Weights of a small mixture-of-experts language model, trained from scratch on English Wikipedia: 133M parameters, 128 experts in each of 6 layers.
Below are experts of layer 6 (counted from 0) of a mixture-of-experts language model. Rows are named router (the router's row for the expert), gate (a neuron's input weights, with its number), up (a neuron's input weights, with its number) and show model dimensions 256-319. Each number is 50 + 15 x the weight over its row's rms, rounded and kept within 0 to 99.
After each expert's rows: "mostly gets" lists some tokens that are sent to it at least half of the time. This comes from a sample of Wikipedia text that the model never trained on.

# expert 56
router:35 45 46 61 50 48 46 66 60 53 67 28 68 44 72 34 61 45 63 54 57 57 70 34 47 39 06 48 33 63 43 55 56 37 53 58 68 31 57 46 59 56 40 47 12 64 54 54 37 43 54 60 47 77 34 32 31 51 35 63 48 51 38 56
gate0:37 67 71 46 02 48 28 49 40 57 34 67 35 52 47 28 36 35 48 66 60 40 64 70 73 67 84 41 34 57 54 67 58 43 34 70 58 47 62 62 76 44 70 33 41 69 57 45 34 53 28 62 26 58 26 53 70 37 35 61 50 82 49 42
up0:30 57 44 49 63 46 36 82 31 62 50 55 38 63 57 29 58 65 42 76 45 55 51 49 47 49 54 34 43 38 48 45 46 47 51 66 63 30 72 50 44 57 46 43 52 79 42 48 31 70 25 57 42 65 53 58 57 37 67 29 51 53 51 48
mostly gets: " footballer", " politician", " Apps / (Gls)", " actress", " commander", " officer"

# expert 16
router:46 42 56 56 33 65 38 29 31 74 62 40 77 32 65 46 65 36 75 26 20 30 38 39 35 50 45 65 64 42 27 55 58 37 30 30 42 60 37 74 57 49 25 35 42 38 42 24 55 39 56 35 30 50 39 41 36 52 40 43 19 63 42 68
gate0:24 35 86 34 31 54 53 46 34 68 56 94 59 45 23 35 36 55 30 39 49 37 38 54 45 76 57 43 65 42 60 83 64 83 37 39 53 71 74 60 83 46 42 63 75 56 44 39 52 51 40 46 27 38 46 47 43 21 48 35 47 46 63 52
up0:67 70 24 46 29 60 41 60 66 61 59 41 32 40 64 44 32 31 57 25 39 38 26 59 60 50 54 59 52 36 39 50 35 46 35 31 30 57 32 59 53 49 64 30 49 73 43 40 65 47 40 59 34 45 44 53 47 30 74 29 65 68 47 50
mostly gets: " Bre", " Bradford", " Boston", " Bat", " Bengal", "oston"

# expert 101
router:49 54 49 55 41 73 82 84 28 67 45 40 44 30 47 71 45 29 84 48 27 74 64 57 56 81 23 59 35 60 71 62 49 45 34 75 36 42 47 99 52 45 58 43 57 49 57 25 49 49 57 62 46 59 53 37 62 69 70 53 53 60 43 63
gate0:63 64 63 45 43 61 45 67 32 74 57 81 58 47 16 55 22 22 43 60 56 55 52 94 79 72 69 55 45 48 50 53 35 55 33 41 51 40 48 58 67 55 51 47 50 35 69 53 74 78 31 55 30 44 43 51 33 36 45 43 58 51 63 53
up0:32 65 50 46 52 44 57 81 59 47 49 28 59 69 59 53 33 53 73 39 34 54 42 52 46 42 63 53 61 41 48 42 35 51 63 53 49 30 34 60 56 47 52 35 51 53 51 59 20 57 49 65 46 39 57 52 13 22 45 41 49 61 58 47
mostly gets: "RO", " Serb", " Sir", "| S", " Sher", "| B"

# expert 32
router:47 59 46 43 36 65 56 57 53 55 55 65 94 66 44 55 57 53 49 31 69 71 58 39 50 39 40 40 37 44 39 99 52 33 42 51 61 43 78 53 61 47 41 28 45 51 41 75 32 42 54 39 43 62 29 26 51 58 50 73 48 50 50 79
gate0:43 70 66 34 13 61 42 50 24 54 65 74 48 44 45 49 11 22 33 57 49 62 64 64 65 76 69 27 37 51 56 44 25 59 30 88 56 28 52 65 68 54 52 61 50 35 78 23 67 32 49 52 44 54 34 56 45 34 30 50 54 57 53 63
up0:57 45 37 47 37 46 42 97 37 64 43 48 41 78 58 37 44 65 44 60 34 52 33 39 44 62 42 50 47 48 42 51 44 47 53 56 29 07 41 53 62 68 63 39 54 70 65 37 18 46 37 49 37 44 58 44 42 28 49 33 38 65 37 47
mostly gets: " out", "ing out", " together", " along", "ed on", "ed out"

# expert 125
router:39 19 67 76 39 57 35 57 24 72 29 25 45 59 41 40 75 50 56 41 52 18 71 34 26 42 44 64 62 54 52 25 62 40 56 39 59 71 58 47 57 46 46 44 33 43 50 28 47 75 56 32 25 54 50 36 18 57 32 56 15 58 51 65
gate0:37 52 80 37 33 49 40 40 40 53 53 77 50 42 26 42 45 08 53 34 54 37 62 59 41 66 62 63 49 46 38 50 33 45 20 77 54 63 51 66 75 42 52 38 51 49 55 46 64 36 73 57 41 72 50 56 40 49 47 38 56 46 59 47
up0:55 61 46 52 45 47 47 66 70 69 55 55 34 67 27 37 44 42 53 56 23 23 46 44 56 73 52 57 71 50 17 30 23 43 50 57 29 56 50 59 42 55 40 25 66 60 56 41 37 52 41 64 34 41 61 63 51 42 39 38 45 59 57 32
mostly gets: "acter", ")}, ", "⁄", " km |", " Chinese Communist Party", " bacter"

# expert 41
router:31 35 69 55 42 52 70 65 51 85 72 33 63 39 78 46 51 21 57 23 71 40 67 41 46 59 18 07 56 23 39 43 34 52 32 63 50 51 65 55 61 32 57 34 27 75 70 43 40 34 24 32 39 73 29 34 33 57 59 84 50 63 39 62
gate0:37 61 69 47 46 52 30 49 14 66 40 84 52 58 39 42 38 41 43 77 45 48 61 87 64 80 70 65 43 50 59 70 36 54 46 77 45 36 40 63 71 62 85 55 54 60 68 57 57 47 48 55 26 61 10 61 45 42 21 51 69 63 67 49
up0:55 45 51 47 36 52 50 46 65 45 58 79 48 80 55 44 20 46 37 58 22 45 56 44 44 42 51 47 45 55 53 45 39 40 39 73 57 37 48 48 45 46 70 63 60 68 50 46 16 52 34 65 43 49 53 67 26 44 49 06 56 47 32 32
mostly gets: " moved to", " returned to", " joined", " joined the", " moved", " took"

# expert 48
router:38 47 33 78 49 72 70 44 60 63 75 34 90 43 66 57 81 43 54 08 49 36 58 28 35 46 40 41 45 41 52 36 41 46 29 69 62 68 68 65 64 31 53 46 54 50 49 40 54 54 11 76 42 47 41 39 22 63 40 49 25 60 56 59
gate0:56 68 74 55 29 71 52 68 09 76 62 63 36 51 46 55 26 32 44 34 44 41 56 72 61 60 62 47 53 57 69 45 41 46 53 67 56 48 39 70 67 54 69 32 58 64 63 40 39 55 29 67 36 58 37 36 33 34 34 42 53 57 62 73
up0:50 64 63 49 60 37 43 73 37 65 42 57 66 61 41 42 46 65 40 54 43 25 52 66 31 55 53 49 41 57 48 54 15 65 33 74 39 43 66 52 56 35 66 50 57 74 63 69 31 53 52 47 31 47 41 56 36 47 45 19 30 45 58 57
mostly gets: "°W", "°E", " often", " completely", " largely", " usually"

# expert 66
router:40 07 25 82 40 85 63 42 41 56 73 32 63 41 71 58 55 21 48 29 38 54 62 66 67 38 32 32 25 58 48 64 44 42 35 70 65 60 55 58 62 29 26 40 25 67 51 46 38 60 40 40 39 66 24 38 60 61 45 58 32 78 35 55
gate0:61 39 61 53 40 61 35 66 39 80 53 76 67 51 27 47 09 32 41 48 24 55 73 70 77 61 53 43 25 68 43 58 27 37 53 41 46 30 45 57 70 61 67 48 57 60 76 54 51 56 47 53 36 67 10 62 52 49 28 39 65 46 63 56
up0:51 51 40 48 45 31 52 69 46 75 57 54 53 52 36 52 31 59 46 57 20 52 57 30 30 62 52 64 47 66 57 41 35 41 51 65 52 31 53 50 66 71 53 43 41 97 65 41 37 64 38 75 37 53 40 76 34 49 53 30 70 65 59 28
mostly gets: "°N ", "°W", "°E", " some", " Some", "/km^{"

# expert 86
router:46 31 43 74 34 83 38 52 59 60 81 11 67 41 53 66 54 32 47 38 72 54 62 50 36 53 27 28 41 44 52 61 59 46 29 42 58 61 74 38 55 58 32 51 33 65 74 39 36 47 44 52 36 58 31 33 48 53 35 60 41 51 47 71
gate0:55 59 76 41 19 62 51 57 31 47 43 84 47 51 25 48 41 53 37 60 53 40 53 70 67 60 64 31 45 38 45 58 28 50 30 54 40 43 34 74 61 70 63 35 48 42 62 47 47 57 33 60 36 55 33 52 50 25 61 46 38 59 59 29
up0:41 46 50 28 49 35 54 65 66 57 27 52 48 57 34 34 40 43 48 60 19 39 47 56 54 45 60 60 64 47 48 58 31 49 41 65 30 46 45 70 58 56 54 40 50 78 52 62 43 60 42 64 34 28 41 57 24 43 33 30 56 61 75 43
mostly gets: " and other", ", as well as", " These", " known as the", " other", ", including the"

# expert 91
router:35 41 64 61 45 61 66 62 64 58 47 67 75 26 63 57 67 33 50 31 82 62 73 53 12 65 34 47 22 58 63 34 50 46 20 55 56 41 68 52 66 62 41 43 30 85 68 50 20 54 59 61 37 50 59 48 56 57 39 59 35 59 44 47
gate0:48 41 82 48 33 67 77 52 08 63 33 70 33 51 31 21 21 58 32 50 45 27 58 87 66 52 46 43 37 61 75 59 35 38 36 67 43 66 33 78 81 54 64 52 59 44 62 27 58 56 43 49 28 54 23 49 40 46 29 29 58 54 53 42
up0:45 62 64 38 48 45 43 51 45 46 49 56 47 82 28 51 48 55 42 47 12 33 64 60 40 72 53 45 64 45 45 33 38 33 34 70 51 37 57 35 52 62 73 37 36 85 59 35 57 40 68 91 41 44 50 60 23 42 37 41 62 44 50 53
mostly gets: " under the", " | Set ", " along", " following the", ", following", "- Website:"

# expert 12
router:19 43 24 63 32 54 48 70 50 57 71 48 56 37 71 53 79 50 48 23 51 49 65 56 58 47 31 51 25 52 45 51 56 42 47 37 21 63 67 55 52 53 50 39 17 56 64 58 39 34 69 39 42 36 27 55 54 67 39 69 54 48 58 73
gate0:40 60 71 33 14 70 44 24 36 80 34 64 45 29 70 55 34 47 29 44 71 33 62 88 51 58 64 46 53 27 56 50 42 54 56 57 51 56 37 37 64 59 58 54 49 45 57 44 39 48 51 65 43 46 42 74 64 40 63 31 59 67 53 45
up0:49 30 46 36 65 42 40 49 32 64 63 52 34 46 55 49 51 33 52 50 28 37 49 49 59 35 38 66 64 27 48 52 41 34 47 55 45 40 39 41 32 44 64 56 64 76 52 38 43 65 72 35 44 33 73 35 42 27 48 42 64 57 44 48
mostly gets: "ietnam", "aba", "urești", "erbaijani", "hana", "zerbaijan"

# expert 76
router:40 28 49 41 49 67 63 57 47 38 62 22 59 42 56 58 77 35 67 71 69 50 48 42 56 60 37 40 24 54 58 68 43 56 31 64 32 46 67 58 64 55 28 45 50 56 32 42 47 27 52 57 19 77 61 51 66 73 24 61 14 46 51 57
gate0:34 63 87 23 47 54 41 46 26 65 56 63 33 29 41 46 33 31 58 53 42 43 75 77 57 66 55 47 33 49 62 64 45 59 24 72 60 41 58 54 78 46 62 40 39 57 53 19 53 33 53 70 43 60 27 43 47 48 37 33 53 57 51 51
up0:52 40 49 73 66 38 36 64 47 53 38 46 38 83 30 48 57 55 58 58 44 42 57 30 55 40 42 37 39 71 33 59 45 62 54 54 52 55 39 44 62 69 53 21 58 63 55 28 35 48 47 61 25 58 29 54 63 55 50 31 35 57 50 51
mostly gets: " politician", " social", " director", " daughter", "ologist", " footballer"

# expert 116
router:59 52 56 79 34 53 68 59 37 75 64 25 54 55 76 68 54 33 52 17 37 33 55 52 56 31 50 41 42 68 36 61 47 43 33 55 43 48 59 54 48 46 55 40 49 62 53 49 36 41 44 24 39 45 03 39 57 56 35 73 49 62 45 70
gate0:58 51 50 59 30 49 22 54 42 71 50 51 58 35 45 52 29 50 33 40 42 47 71 65 61 85 58 27 46 46 50 73 30 47 49 55 63 65 32 58 60 62 61 56 57 76 64 50 53 37 47 52 40 58 21 43 52 29 56 51 59 62 44 63
up0:36 64 62 49 53 45 38 49 40 69 44 49 65 62 36 32 70 42 76 51 32 55 52 62 40 52 45 48 68 65 45 48 39 50 44 56 60 41 70 51 61 51 67 43 45 59 45 40 48 40 51 48 58 58 64 69 34 22 47 33 60 49 63 19
mostly gets: "ietnam", " Vin", " Ven", "as Vegas", " Czech", " Milan"

# expert 58
router:31 31 46 75 42 55 58 61 39 75 79 39 45 46 46 42 56 51 58 27 43 35 56 55 38 42 51 31 41 16 29 48 53 36 40 42 41 84 60 38 68 28 27 38 24 64 57 39 51 60 65 48 33 62 33 30 56 74 40 49 47 52 39 53
gate0:36 53 72 18 34 58 50 54 58 58 47 67 38 27 24 44 07 25 42 37 43 24 55 76 65 55 61 47 53 54 42 63 36 60 29 70 48 32 56 43 62 50 63 47 57 50 54 25 59 65 28 58 40 48 37 44 56 35 25 40 63 59 31 28
up0:46 56 53 44 64 39 48 91 34 68 41 50 49 57 65 59 39 32 64 24 19 30 38 62 50 86 41 42 48 57 55 42 49 52 49 55 46 45 53 44 57 53 52 48 48 64 58 28 33 51 44 55 12 52 63 38 44 36 39 48 63 54 46 47
mostly gets: " Kl", " | Sp", " Kam", " Kol", " Ap", "cz"

# expert 69
router:53 24 60 58 54 62 61 78 42 59 80 20 68 38 87 54 50 36 54 21 43 52 45 57 67 78 51 28 43 64 47 55 29 47 41 68 27 33 63 57 67 37 48 52 31 64 56 61 31 63 32 64 50 51 27 35 33 54 59 79 28 88 53 79
gate0:34 39 84 19 14 32 55 61 45 53 33 67 54 32 30 57 21 51 38 51 37 48 80 52 57 78 63 49 58 47 51 57 35 53 43 59 46 63 50 79 77 51 62 57 48 53 61 33 40 52 38 55 33 45 16 58 46 62 38 48 62 39 60 49
up0:26 62 52 23 60 41 34 56 54 50 32 72 47 38 41 25 52 56 80 75 29 65 47 48 36 45 38 55 49 37 52 58 36 34 39 56 35 47 48 54 56 53 70 37 27 87 44 69 29 44 40 64 58 71 46 54 35 36 48 15 74 77 66 46
mostly gets: " did not", " is not", " remained", " was not", " does not", " returned to"